Weights of a small mixture-of-experts language model, trained from scratch on English Wikipedia.
Size: width 320, 51.2M parameters.
Experts: 8 experts in each of 9 layers, 384 SwiGLU neurons an expert, 2 picks a token.
Training: a variant of Muon for the experts, 644M tokens, 10144 steps.
Below are experts of layer 4 (counted from 0) of a mixture-of-experts language model. Rows are named router (the router's row for the expert), down (a neuron's output weights, with its number) and show model dimensions 80-159. Each number is 128 + 24 x the weight over its row's rms, rounded and kept within 0 to 255. Numbers have three digits each.
After each expert's rows: "comes before" lists some tokens at least twice as common just after its tokens as in all text; "raises" lists some tokens whose logits its average output raises strongly, later layers aside. This comes from a sample of Wikipedia text that the model never trained on. Tokens count by the router's weight.

# expert 1
router:118131152113137133151149102112109130150139118156147119167146158125149093103143056137120146090119144130110118111128125101116146119135162107128090144155135146122128139124107168111137134154103126125129134127180104161132137131096162111154077122
down0:130109138143106110136147110148105116130133090132176126155177105102114136138105112145122134081146099124137160141140104151136139078086140116093127109131128107131112145125150108139134149126142118133123121156118114121141091116175105117146095112
down1:127183177154142105114111132113129123137117166131099096114130140132146163114100159127126127123101137111105097110112151132134192132089107127090134093133128165139081141138119117103117123146125115135123158138143102081113153161166119155148167103
down2:138072140116106124158147113094101140133202130094136105108142151108130108123163179138141136118131097120131104143179117094111169142119119121128105097135126120086116135134144134112116146154155119119109149132144142165148130146155144151142165122
down3:127110134079101134174108153103156097158141152105152128139117120077110148085192103134121118119107130099133159121140136119129161135114145165167126142122126089129153163133086147097124146096143149120108107129135117129131151126144133116111103135
down4:122119103109134084094125146092100175142169168088118127111133120119098143137134155127158101111154140132142155152177135096162117125135129118105150152110137151134089115077136113147133101115154127106131109162139162100120134098133127119121139094
down5:150126157164146153100141140148083173129117101111152143155115132128123133137147122192109172128134124101125170140146129127106085111128138157111092159132133102108079134115143098179119155139145139080111121111126145087151123157103140125103108077
down6:141139160147120141131110159126123095122145110147091125133183141101098102116089142133097100116142116135157152136149126128080121127100089099112098117107161136132142083083143121111114106118154159062158096129159163116116115136103074147142154163
down7:136118090188140118096134134155127125091142105121102160120120121141103110133139128110138093137096159096128127167138159063185129137132113128152147150115108097142109092131087148142139123121123146124117083140138123162159089099105119151167110110
down8:134146136149152129120130128114131149110131101158140147112151123138108151122131109106145110160101113149134127137177188113116100106095099192114138101114145147154098133116126136135110132112160123148144158118127124121129065107127136158108137086
down9:133104124147104130120153127173133112143151135138134084135130112072095150148112148143133108189135104150143134179159146133144132104099113129129124119166146110148143145180094129164159132137147139162142138132153115131108115147129120125139130089
down10:143131110143141113146121116127123149119154158100081100147133141126102144125125117112096112150106105147149130155124160120113129150151110140093082219125153129133177144088117090125145150143078114127118149118124103170140139141131176120131156113
down11:139140133112126122140111090136196091092121094134112141120144171175144104141142165117129160134148136144135130136132156125127115160142118153143098131112126142099136136118130117121111145084126113108118156139169098147147125120123136128105107086
down12:115153112168119136125123113109162126135162155085121126158134115130115077136116086128129142153126107093085121102150108108152117156102139151154139084127079139110124122121112136137127103144135134149158102112172111129107099098135136127100134139
down13:131086105140153137128174120136125115108123129138166145097159136124117113164156144119122116134112139103123120147167151136139095118137161145127114126126083138149137116111168090093163153092152120157127100124098119098104113085189139149122113132
down14:128112062125131117111140125095140062093159109126090132136084112159146105132101129128165169133122110136140124131100135135128179134109143112174101113099127123147109127149115111144167131107097115170080145153148115112117148100143085142115134130
down15:115106100115159118158167167154125104110179113121123115128105118127143148105116116110086075152148127110144133151103104136135122153133134112099131101136115133160137112159126095161072138139091109106101154112133140153140068151141125101112209112
down16:117094122134141090133121150130122162117119141135156084132129123127134134148132168064125164157133148111128080120128119101078130110108123157115146117145119120109144135112138147148112101162113097128122122133088113135114132126160113110128107124
down17:127095162107157097118091125121148113111146115152160109133105108085129108104132142094100147163141135132096152147136089097142125161107157128126151117111125103146086081117117149148153164107151120160110118090118094115149103137166109086094080142
down18:129120134095148106168113117162128053160118091126128147136118090112135122086130083112140099101125169136120114091103124125096146117127108144131137162149114157110121177144136164131118128156140115136128118147151082148139105104106138107080172121
down19:108123105143052137113068126087113118100132141107145116079150137146100092150121094141180135141092147172110126137124120109077133159174089103141098120116089154190109138096136108118137141164186132120119140126110141126105110116123181078109133145
down20:125139165138132149123144105134144099130149154136123149160101069094112109113130136093108138148125127136135082138114092120178156138146133095169095104130146106166123129139077123110089123152136106109121136119154177143139117140127135156142145187
down21:163096121163142100119135126160132089116161086124100152133140083123075106141102189154137117152094111149140107138155150141126142144126159108110141131145152137155127152145112095094124103118120119124120113111099150127106116119115113170108090082
down22:176133147104146114112149134091103129144134125151089121152129118133123128137127150173127154123135109108117115131140142142134140130148075153108108118112117160065186122179120119119123073139085139136093110119097133162108119150148112132105136067
down23:132107109166117130120122144130104146153174120132108103126099124093087087121111119146161144115112085157179128139136139129130142113106143124065138139113129123103127103159112187127119134140142186111137118089072134125156107165142159197135123114
down24:081153125111130148139100117140041149140121138069130122124113147086135099101131163116140118105119138138152119145071109126133094115130098189103086132123157080134135130167159124164105114150109167132160181132122113128117113140125154137078097149
down25:096137112105112142107114142132151151114120109120125097126137135116127144121107124106136145118142165135150109093143116118118120130132095165141100111149143107125147161160105119124133144132136135113150105126141120101132122098146131118132113126
down26:136098123148134145132125117105100164126129106128172124129086103094115103124163108137096097139131074125152104124147139119141107123128140138150144113116101182092152192125118138112083181140116101059129137101171113126087121130113124157086122104
down27:177117137148100109149133096158115135145120127116046089102151148147115121134114147115127144145153130124124100084149152146114176085105156142163136136141092138122083133130135118141129172146120144101119112152142140107126082130191148115149130137
down28:148101137149146141148139102134144141105123126147141088158094099161142134144160134129115188154119091149102128123163126106144142144116133109116108121155124117121107125082132113155116118101103100093113109129151173136137115110136149187070135085
down29:088144136141111109143113101130101171154151112088145122104134039164158152114121127147150091084115165129154155109074181115075130129132102128134167134131149136156133157091121151115154093136139111122111120111110198120132110166109111105137158149
down30:115126095087113156108150127131163116120105141135119105092148109128152108113133121146097140152164107108122149091129123107128098133122116099147079122127135141090103167111177131144094115144152115084126130135180088125152095090116165101135140125
comes before: "|", "-", "==", "The", "===", "In"
raises: "=", "===", "-", "\n", "General", "Final"

# expert 7
router:131098142098138159124134135155127100137143087086145112133136148149165137123101113113091136104136141173083129152128116115092116139125133153159117087165140132114137109140208111131115158135119126152097102135079123143117129142087118089113118167
down0:130110142078111145094125106152110148154103135142163156105149106142125184136140134152143127127114155130130112137116108160105114134128144105116168111141119186169152156140115117126142109162122137152082112157120134138118151117115131099112117171
down1:135144146147120119113175126149153148111170105104171165123155104137100125087124152132160143102137126092129174185135124096116123130098151151119106191145120150158091168139147130161103130170164101103107129155151138130134123132151145164130087086
down2:139155160129136169108124092112137111120147102118157088118116117136111165183119164077108166128078119124141107142147103156113111171144132136147158135120129133149161103186108112088145140096116170160138111152123144127128171151113123130115128144
down3:178125116174146100106100158092139111127117101159162103128161138114121147166101113146087107149107112149113137131108162135120149126131114123105145146116093097137114093125065136120136136102126106103128118170145095119139152177215108161125133114
down4:140156113095155157142108123125133120152166110132111118150121166094101132136118170169174124097137110105099110175093123165148074151135146145109100107113132118119134114132133131153158101136121112168174160126124134124142135098128059088116127183
down5:085120135112117135086169130139099121125161110124122110179109165141142078121109122129105139122131177143133140107109178118130106154110090106149140150107133149094126094111140112103119135110133122150101086144099144145158123106129098118121148135
down6:096120156154152105134122115097172129114138147129170110118149165138144126128096153172114168109140136111132148118138125101155135150088145134143140151102103182129114135146141115102100124176156161108127129124100156174121151129120089135133146047
down7:168140092119129103095168111145132123102154132145217118162138160109118130136163149111120080117124133157126121129125129137120140132165152141160131117138143084101199112178144127140104133134129115113134125093109047076143195086137076120142104122
down8:138087150179167134132155143121122112098120146106147134140112147168133132126143119145126101116126110115110130117122095111148144145147108137134125092116182153134141075122165185116128129121164123140077113112114117155125109125108129178131125129
down9:153130107114089161109131149126151104140111149126142150131137139124152147131126173134145100136175150119132132105073147149127112157122102106159158148117109109099150145140062160135123076148148121142164154127151073107103153139160162117116139085
down10:124115106141154134117176115073164148133136170133144116122160106141132166132134182147122157141099162105142148154131144116121162107119111120095107131144073100126111102137102097111135124106143131085116175102135113089127113101093170151130129137
down11:140170119161072094149139155117135132148162148148128146129104169139131088135161142109107120105127097144103147128094066118143136146141094127157142114145111104128089131137130106125123072153163086157138094109169150128179100151127109109089133147
down12:094143170109136135146128155108101124132148108138156105130152137123155139128071122152105110087126109158105153142118124130120157111147070089169171176184141141119136121156133146119132114136107107097093100115158126086133131120113144164135126107
down13:100144141136152137141124147136148114158122125131112136164127150108165110161144125098150143115159136136122143140106111130128126103150145128107137144122116144116108140131112121124112166114155112098114129129092086085138137185168119093120161136
down14:132138130094130130157133106090128150154115155197118119185108130119125118120138141186094123140132166129122091182113151150128139112108088095143126164164139148157081074141129118120144103145125113144097126117106167091110142119121156109096108164
down15:122144142145066155168099094132137111171129125126070181150154121109140117098159070109139120174141097163135122122110104111158155152142126102117118099118168142168093110121095140098097161155172086137154132114112132128107099134167142156143146124
down16:086185102161138088127075091126130128120162109104132167106077161173131123171108128101122135123136083128120129105125110143112158108124170172110099132151136128127113165126118133156096156121141120134132116108163127189113155164115115110161141128
down17:105161091186122136124129120117079154144102119132139124140123130090115144129109114134121126116123116123116106100134125163122134115132165152165151140122136121159110172149114101124167122061155138123146141135108141162155101148152093105161124094
down18:140129110094112126121147146108155153137144158097134137108128097173129131143131118138162111125117138168145102066150123133140187082107088058150096150111095135145135131161162112115141168151150135110167114157081165119129153132111139140117165110
down19:105070146160103106083147136113119103137079079071136122086164117091149136113177169101130110099126151129092106162096155106134139112136145123141111118103130146090099119133143099126144119102132099149135112156125106129097163153125143146127127078
down20:172128174113120149140128174114171108135112154146124136091137132111089172128129170178111111134149136101137115142187135136108105117130176115132138152130128093142092102152153153135157126114118117096162172131154106128135131103187152104146093123
down21:136169098131144148110096144141178133162154137159114153168175115167110085125151108141115133153179059131088103135092126132138136171136140107137136162118155121148146137189169095131142145162146120104131147161107146143173148090134116175138100125
down22:151116123119120138111102114151163159114139129114145138140140088171084135140138116127158123126079129113154155135138125108068167101112209127123131098111091137125094158159150141171131149131143135116152100116084151127151165145154142123138138103
down23:113141114101112108142098100110127105159124080141156149131119132136137161121082171154102139150116129082108134120135119134151141099077102142136109131083137116098127111131115158111121100159120126125155117168089191096141147161127120089133112161
down24:117099126129126127120153134140117151095132114152097146119115158102128155098132107179126160112170068114097135123135124153109132160115095148140123126090088126095116142122115106100094164116111160140112096144123098155101117127100144138120113080
down25:111123130113147127164123080127128158132186149148123128180131122100171112122162138128130100144126084139101146147149117141134153138102105120126132104184134088166096151109121137128133187125143101106167156118132125139148080099117116088090186122
down26:112111114134139170107096132157103137127103084128141120140171153128117136135180169147141145150144157142133100122097148153160138087108126131116143117159148157108163127113113116105113117131160104105101119168119121149104116146150152149076135126
down27:164145138083151096156158131105079109130135162137107113117102165118103123150135144108172141093117145108115172114121151172103172117123099116112142110129127119124119147149084169155141118121128114151113145133121142133104091115094170134122110125
down28:129149171110136080156176141110124119176113139123102181133158149085123136131149113080118145092121131158168121137112142142148109117142086083147110121149099134133114145149109148151123108109100082115137126151167131143104109174090167080112114115
down29:131134151084081125128119154169164144160093138125085102149161151122147132145112137113153123118120124126164149101113140146092149129156144110121106134138124104134116142148096173147132131131161112116159163112078163156131141131167181116161154125
down30:094125113123088123124155154151140101148137123131119125134138140142122088147193144143131143117132125172127123119110148084131121151096133086121104124165105153122070127112152069114134128165106130106118133061081086105137101082133147118162160101
comes before: "\n", " The", " ", " He", " In", " It"
raises: "\n", " |", " The", " the", " In", " A"

# expert 4
router:152141128111147160122129121136103128119127118086162149127148117122117079125109089124124080068122110126130139124095119117117092111141154129139151152126126126120163126179138103135146136116137125128156109129128099126149106105165130127099104128
down0:138101109146121155075124114131122065172153130141121155122126112189126133098110097136160155134135106113069128149085093131120154138148120153161095103135142117142169124124145149098123106163163143131120170099138119137128163158105131100146136119
down1:112162098110095096125152130082092153141142156179180137114161137119179131158131111104134092127145142130124143166137150132116120141133106118104064105174132123129135120113120106128143096127153120093155118103143152095133123106141130124150148129
down2:171126124139165109133140130101139139135118129099117099127107124162101093150136149135100099083105108133150137108087147132162145117068143143075148115112146187128108134117099149150127142141162096130161142114117118144081101158159086123113140120
down3:125124126131075140174097141103134129126123145088108105128081151149118121103110114107126139111128155162103122138105102112118175104133107097091128124128127119134124127116139156093156105139116167100142126132109105123131149164111094113126135141
down4:106094125120133115138069080132135130112119111136167110145129114158135137134139089087119109127108151120162115145107137099154138161131185163134186175123069145168107081100163120107113136146134113117109102132117148136118170142140090164144086161
down5:182142172169148134135138128129160150148117131119099144172093140177183154133116084138140145126140117123163143156151106162128082125135114094140157095129150128080129071081149104146122129145121113148090107111119143135135121118122130116138144103
down6:157167127115112152160123117100141103153125145117109139169150140168161092132151089131117151148156122164131108125140094122110087110083152163098121137110124129128174099126069160103144152161096084112104106101102146112138120150140129119117106162
down7:181142106136098131144139100150121155114154187171148060134157125150107131138141116147106116136140128135118197134093099126127152164144118121160134130104109082128149117135156079124124121155103114155128111124112113144125087147104116121116106140
down8:104167139109152125170104109108102121132129145161128170118117145116101136104157103118162155178111123115130143133130091135134104084123075148118146120122170127133160111129121104160141088180103124169138124106150119095144132101111123111151109129
down9:097105124155162143155124102106177132109136112126063127139071163133128131131116064134165124190166145144102093155156188144119130160164167123150145157125091139141136146108122097118122118111146136134091153152140133111150160123141132151137118101
down10:086120125116081135116137148128108156138144096108153147172118135123137131127107163101121137175124124086116116155118117144090149125128120131135114187116141113159131113120130157084153108162159191111130147067091138119117112125154123110158120103
down11:117120146197088128160134154093178139126130112144171124095119132133143088089158149120147109091113134118142130114116094136136120151145165155115143146096110122116098164148064138124087167103114080099117143112120127123119153122183114141133137122
down12:118145099151183149126103150142132140176121115131170121116136138146110096138115147092118145138160159149167066117148116101107095087103144167118143131123122141185163105151107123143139068133127139126053139172139116104116123152152084104117157142
down13:153157095134129189116123103129159153166130164140122154105165132134111130188111111133136125099129137129139125109146148184135125136134107083192118129117129157138114139141127100124129108103132128140146120099120147122125145175069138087108133120
down14:124133155125116106140146128125124119094091116175115118113153141093145164088145103167111152079145132115143137083117119114130155126140109101151123148146125145096147128107121161175131148108139115122141115093178125144136113158120121122102124127
down15:123110166141151116138089104142186092114134156116138125090156161113110076074130085160147093140156124097113132137124119134102115115167137132120134159130123075091178121154134122143113158133143145117145142142135117102159128136080150138130135143
down16:082171123109090137158101144168114134118108112100112113114171081159098147118098123158137120146109116148116166108153121140096167096158106140110109143109143166121101158132140122141136140151116108090165113142153151103137138139102115088117143113
down17:117161141129107146125113114080113135148104143140135144171094160123124172128153129176128104082127111099131170157106147138089099130115148126162134080145110156113126154138126104137096049127104109145146152147127100134145119118117127141152140059
down18:082113122132150116128170112113127116097148164115130120140158144124129045136134155120128120156099074137117131134171126113119103084153128124114133144156144112117140118107160145133152120156106156157170163117120154095092149174164124126176108128
down19:181154114118119105158139148123135125155116087163134129178116094118118102144097130108144080129097145135162100130152144128140108118103120138101114111151128169130127104165119143106117111112146090169106133088099133117134072148135124116085136146
down20:098106166132114124117112107093155147123124135123115086130145130105095095156144128105121104121096140115128112113125123060122141140180129132086131147111127162164111134122118126161124133154144123123162124090120100141155123117103145171153087090
down21:140120129135129106155127088139115147117090087116127170122104165116130142139113137107083128149154130110148132146113136099147107130138104132121096100125127136123111092090099098134126119166156111155128081127101154150104106094110102113153124132
down22:122135102168112139162138121115139168128122135129153140149163100105121115101123114109122138154149138150151142144112146117092110124082129137187073115101141156142129118098094131110184109130127145145144110121129147121173146165090119134090124137
down23:176163112139089138155140089137150111121115152116098158111098084108113107135141154109180182111157077169119102196128110172163102132105148148112124108117141131133104105108154128129166125120131149134156148130122129125144105116110097105182093139
down24:158149138112123110143148152079125100133100128102128154132113110130127113133131141149165093145108118134104121130117112176171156157115163169103151138080153131092101135125154154132114101159136106134153124133123088142178109129117125136134113123
down25:082123115083118110107115156135154179119076085099151134101125090137114113100139115128122136138152150164127179137073097140122074163123099115119076177093124126092102129132172154136114170146109121097141134161114122171150145149161127178116112121
down26:175070108121123129152136169143102125133111137144107123156151166092136179093098128167081137146104127130096154097135116099101189124120132154107136110125136137100143115129149179112147115139123142109077113130105146099160108104123134149101143125
down27:148125177126144110119100114127101101158099097122130150149117137143099168107126149146118118151101083132087118041130118146108115138154135087134121145184165139118098133099144103156165107172121117108108145169136156163131097144139173139091091168
down28:145110147140107103108147136171135104079129118163128143170130152131112150151157132097136095112163123181126126137122129170125078168102122124105138107119166122150109107176124123118089172119144157167173133119114145120122151125112140138133130189
down29:141119167159149130063136164075151107098154138138129135140132142147114140184121146102114166138113150140139168164111151140128178126119125125122148117138150090158128068166126107089135150097106102147146129119128104146111117158122116137124142143
down30:124126162148149118156127140149111101092115104114158146166126163152118047140137163106156120138137107081113153117157109163084128136161106091124111142119074158149169135094116089108098159104154107133123165131112159095150136138115133134118117092
comes before: " |", ":", "–", ")", ";", "°"
raises: "|", " |", " ", "\"", "\n", " ("

# expert 5
router:087138115090164152146146143148126143116128114124165133165152138134137174116135122167116087088133116121086163076123125091084135125140071169164109116097108154089121106096150158115132083140121138099109095096122107098116131125120143115108110139
down0:124142096134084120166124100132069121158111129084171109120129140098110114139133163170138136162168151103159114142109121118139142097128110111099099179128104109142142117121157121108111147096074129122115108137129145135105100115116111103106145111
down1:110168139124120141115090110101095130132123129115156134135139156114102119082132109078148148130131149134084099131129114139133127117133108149125146132112157151122154077120130129096122123131147114144137130129171101116143127127093116140114094176
down2:101140118156109130153125085122140123138116137100138146118123130137134104114093167148100097134142136149095165166123119137161135117152116126124112159133165130126142091107110149135090149106127143152135126103094201116171108146174162085054118142
down3:092139118131153126123113149122143115108110137123160107162172115109118135128147162151130110108160133146122119117104097114154151118117112133107139098098135162104110095131130116119107106184145130108108124153153137132109145094119138099153134121
down4:124156138142138150100124138075101101128130128146129135147114129085123089130108131087109179154153138136131123101127121135140124145135122110132131104136144140134150160162110163116158121143151118147118108120108130135125104128132153147116172137
down5:153119139189114130146145149126109127150110081140131118158128124147112189090132154123112122157107145152134094110177130136140096152111139127138152157098135172122132124124127154100121159102103149132131122161084084102141101140133111111140154162
down6:167125100111121127120144110123096130156080123155113111121097134100122132124128135129119156105123125077105111151106117124140143092114126124095091108119104129117105158191125106092127119145146150123135145113136134112118152112161116106093154137
down7:127153131101110163122144122156098138098097120042137101152140155124152117149155108156078102141114134101135138146145103103129126103151120126185112092113129114169120110104187091158129136124118105111171124132126141138116099163131141130132153140
down8:109141133113070149145127136157124160120130144119110129137152181161163102190123158140153193179122106157131137138099118155157120122134181147141069137156134109161113159145127155111096132156143145094123091138134092161135142122122072149135149146
down9:117151128130131143149116130112136130097148107150122151123126098131117088138155124116140132132105112159139124157115130123088141081125178117137101105119139110168140156137128115116141060104155127157127116144151146162172140136111121101133117132
down10:094093121104110133127122129092113164141155108128144140156124146097110143138120137148123154143145104097116124133103151108112100147128110140141148163107106128126111143135142111127093116123129128149117141091127143110151114080143147170150130129
down11:097130134124133132126146163112161108080147156164095148157096114110164108109125140123182151141164159107143083165152137111101160144173105117158125138078123123157149088138118067117148115115085109101166095112130127123112103112136165167153110135
down12:146105157125097169169161117133128105180133112159096135113123175119136120150109115135138125113102148112114106132093145117121144159135109162153120146110083127098153126139085120123154109122102157116147138124133167137143118109165117124127170117
down13:105101138120125133149121138136115138100102166139141147120102096150165170126112125149144096115111106124157116140088105136101099124150142170083140127170039096128126146168142114157128133158162135085126102109145103146152088110141101145125142108
down14:121122107169116119164159078139154104163120132115121131142128126086132158132106112117088129101119118140107111152087134141094118153102119083166140107188152122140143080122143129135101102105114134114113111130134098099132153179128178134101109124
down15:135172152174123138162143163126108070145100106126156119145143135132112170104148110153133098176145112112119104145147127064126117126111130097145161121137103122139119085130111125123146126137153102156120108175115122109136099121085145124150116083
down16:162149151141125132073100180155148125115153096124110140116110125133158140114146128120080148122113142145164159122146151127141162101126102106155118124134164132140151172139122120153116093103097101098114160097192146154082133134107154141146144139
down17:158151109117189158134080071152147134127145102091156140120163130116155115141104172091093136168115107160121091113094156106129127134110089142136132128115112130125138166136143146150152096106124128120143110134154095144108091159144164111108137187
down18:120113113139153130133145130145128154118124115086168116127175117132140116128147150156096135099136095154125150181120126145113109101147145113136150133116135138120132153171155154178137165165190158120117116146093143179133158122120112138165115114
down19:155120130120115163148112141150145131137130140101108141176106155164122132097145120098135120101110119131125133159132188136119164137113137109166163203118142133132103173170110138128111135163095189079114124116144107093122110114159122109161177137
down20:090109147114147143130121108113121105138122104160110134144124134150137142163138115089149159113121126138063137137101134135145156140115071103154111140102122134103129143139167140097133210151195143098111098101147163110112154161136146111127134113
down21:130083131154133151158154150102121131132120101129117111145094103114110107095108161131139135142185172115121129160120156170164134092166104159111172147121097137118120120095150126068111137118129144099160107156121143130114157124175169127153131138
down22:084128109072101114108100110123135107106151120159181133101170146108149085128117138142109129151095173146154060164114104121127104132121156105142126163107112090094132154143129131105116099168149128081113123127112161119134132101137100138141112178
down23:132169120098113094121088131105156116150114133124136141145144111116071113146137110168142113132136116106112144158082165157165108158125114064135108156108148142132132100158121109180145101138088139119107152124160133095155146144134116127157153141
down24:133155129180131096126154117101136107086149120171131138089161137145142169138179121102135160112126097099149107127107120164129108087127091156086174142114111169106126123085132090138132141102107118157118092122127116149115118137153136126099148116
down25:107124123079120136125093156147147150129112169177096164161153122081124178131135068111127119145117139128064087129095161109139118155155121113092138104115126112130120139186118133147166138140114127119164146100153162103163089159113151129115089190
down26:128157115153056129091138149070082071156097164122172135165121155096126172094122146136124159159107136105120111106129151155096101158126125118161117134142186117150185143073166128124113139070179115151135142154126112157131137130083134083137109126
down27:115097116120119122162132113109129115205165142141103164110142103133113136139130108154113121158170115137175118131152111142077102153155149159106123159130138080117102104164111103070149106125143122116132152168103157142135105174158146137153108157
down28:150053141137133132191156095098146113100043125120131107104163155135104130134138133092122123136133098163159072164136115133094106132116154140118172129138183120143115141129104104131147142133121108152125135166152123136146112136121158131119123123
down29:105151124161125101110139122164113122110123107151120148079148132137120112144134135128113146160125129132172125145159139153127124174106125159157152122120096138103131108090106142120158107113119155141191088144119123128121129144121079113178157144
down30:116120137162129132159132169140129115142126101147137119142107155160125142113127123134148113154117138140141120102103107172134120178101179112081127144145119113097132115141108168159145109119161114130103081129142070104144131106120119120164138151
comes before: " the", " a", " to", " his", " an", " by"
raises: " the", " a", " all"

# expert 0
router:137092153148122129110139131120177123105115139152124129199119091105124159108135150119120143118130121164135071158122132112114136201153129168167122112096104112112131109130118120111110112133138129104181107141115131119134148135085096150143067120
down0:129136058145130086114099118136142121096112164130165105143155145157103098119106147099152136170149156056128112152147144126119117148157122117112147102076136184113131172143135130130125115130138146093134137115130096122121165144101101128171155153
down1:124129120126112139140148098123085158071133113085106125104120118097138192102092140110110175115137133128122099091123122145124104146164126132120097107105148155156137109127118129134116138122104113159155129189148158163122081108118114144068141137
down2:141152138168143125127128145125124181095112125147184116114150138115146123112132099062116130162123093113165116124135180095120116130122158121096129095095163138144116106178120153102149129155107076103123111125146136143152122130118109125086117135
down3:121132130122146168142155125136125107167099121122085123128109149157134061127168139118165111088112096134116131167106163212139182117091097155158156096144154082140122174153160120142132102096103138172146105153114128169147166082134114148144121106
down4:186140130069121080140090114129110151095141108111147159149151126095138086149180105175129104148111171123164097110133131131145143114129138123152158146121119093126156130159112122103145135124132138112138121118137156146117147126113103176124090122
down5:132127128133110191108158153137102155125104178149122122118129142113118131104150164069093151159109151138156126117119147160158163100121117105097142145103153138142154086091071151096140124110172139111157139162116104113134159149078115137127120157
down6:110138129105147137120155108129097131137111146175141068115077104147102126137126143133090156129162130139148127162123111126126051128094171159154167177141137189084118100132130134119140147115106098124090147132160082114137116141148087128132148132
down7:158151163157107121170114123164128139108075106121167159118133129181169139129118132141149122150156100135155173107118108129117169166134141119142096104126161172067104116142140156122101130089124145116073120174130094138120144088122105138131156142
down8:130133133167151173120137130135108147082126131140105098107121152102150156113126173110129110135098120116125152082118143131140125145116138160150166138125141113118167113153127131126162122151135132112176165141129128066080150089115124101111123157
down9:099086122137143162152143098156158114127146105109145108140155171151117144104095133158185132145167071126146118135135131146115159116118156164136173106105153165059137105124133093119160151076127133124085117137139167112123114117086116144116135169
down10:128143116092118106097125141149098135156087148126138135124121143134114113117183067116138118151115122106131167162104109105138138093113114124123102119165141153129154155135166110117129167187125119119068118096122114155136127159101136119156132117
down11:084085134134113166168102121150164150161147124110114153131120134110091097145107121135118100105123128144153153195079156086112115101152163092119126102111122154176131138124120153128133112171139166117134133116084131128102097161151128156149151148
down12:141118173125128088117082129136137138128159142113135174137131091112139114124084131140102141124154094114101162137128129091124117119089176116154131097133167135098130152138122102164117135106120121098130127133149111117136132122115129119132145130
down13:087102117138112133148139175143146119129142117163116080094131134112125127124148159121133100170144097099136092122143138146125151099147117124156151134118125133184116109136115170114084170100112104104146143155119066131166122171109131144149162113
down14:112138143138161123167134112097178148106117125123171123154150124096111150089154145136123100109131147098097076103134109131114125205148107143123101147114134162174155104164143140109118103168081145149136108102123063147101150120139114111112137105
down15:145112110127080087154108157118186149140153146126116127164139079132144126114123150125133132115148130162100198114132130115121102120090118146161098098117121153118131092029124122120142152150103128140107100135154095109140123151118163142110134130
down16:117130128151098188105145119125081145108117131134140130112083117138142115143148141096081146141128199091146136167104162137112151147112071129131181152143076176128104148147118109159135079116096124110130117161121121139196117145180106198147132126
down17:105174150122126176134127143118105134140142130118127082150132138121132155119111137110099122137172122122111106118132135094148116148118135071156080145139155128146139110142146145081127099129134072127078093107107141127121103123111132126109121160
down18:125139145118104114108132095146180098139079102116121108121081134157121117116149152190128122108131112159110107108112172142176121133136146112137134107119114160160124102111150148153148087132125111120124130130111141139133122119125150119113153139
down19:111130108148131166102118098169145090135132128170134099103126110107087100160149191158143105145107142130121130147141153157141139119069090123137165111133100105104123114110117161084102104084155129152156138140103090173143136200098099100142112154
down20:167124156111106130129112154144145137108092102133132139103129099156121096114118080106150106110120147123133154115127095120145133144108179129112106159172085144095166093105129114168148137139138123157094122071139129140130116109112134127102121135
down21:162135132140101150127139117154165133126112113149147146136138162116106099118107159158137099087129131148132105125138133134135155128110106149110117174111062114143137122133082131135187117144108124105154122144150113116118135080115107135152084126
down22:145144137094120127082138132134126090116077148143159167159100150151122130158125146101166095134152127099116122089120120131128133123116167128117140166177137133122059136099189150130101117089151155120090126131133146150115112153068108144135117136
down23:143130115114117108127154122123161113147056175120112139102158133102102118058148106110183138153141091146091136123138139112134148130126078129156150178077124156152139111118149161119095171154112093157119105129114137143118132078134137123131121100
down24:136122136148090116099133139135114175109075121159148100109107115119111123125073138116121121106127126106172102153096098142080094128099122123108120163123114101118131108110089136085133125147120135108101105152104164095148121122151100105113120105
down25:137103121080066155132175095113137115086115158111112092130127134166106127109133179130159108140123110130085133130112158131120122120171142120119154122091130108139124146103128147135132084134114095119128113123122129102102163137131130117121105160
down26:122152104160067113108144113144117153130141126175104116153105068132136128112123142116128119096130146152109084121098109152092133152171059094131121134100167095115124141078103133120161097159127151102135116110078107113161138139118090132148117121
down27:109178080119131142100172123138114144149121135119129140168092153115107101118159128125161123089140120167132160128116113096134139120137094123118181137139184124148110110090160180114133131142118094151157130109087122161143109114163195100170154095
down28:110117122136163095142136121121151107124136130137114135113132141121108132098141141110103123168134101114111099150142158109110088121118103124136118132135158109126169131112121137152109124096125105109131101125123123193171110171114150118097126141
down29:086131160153130118103106108089109111141088113128116127120124153148114081108133142118159104177120124119096112147139136117133116096146119136134129140123144151113118121133126137094132118105140112134101119188156156168108112097144101144152112121
down30:090131133122128116143094120145126123159122113115167181155158152083162154118143051134099162126144130107107166151146159135130132135136108166121080109147129125137121126147124136136121146154097116087089146200105125120131123105113177166106161136
comes before: " of", ",", ".", " and", " in", " for"
raises: ",", ".", " of", " in", ";", ":"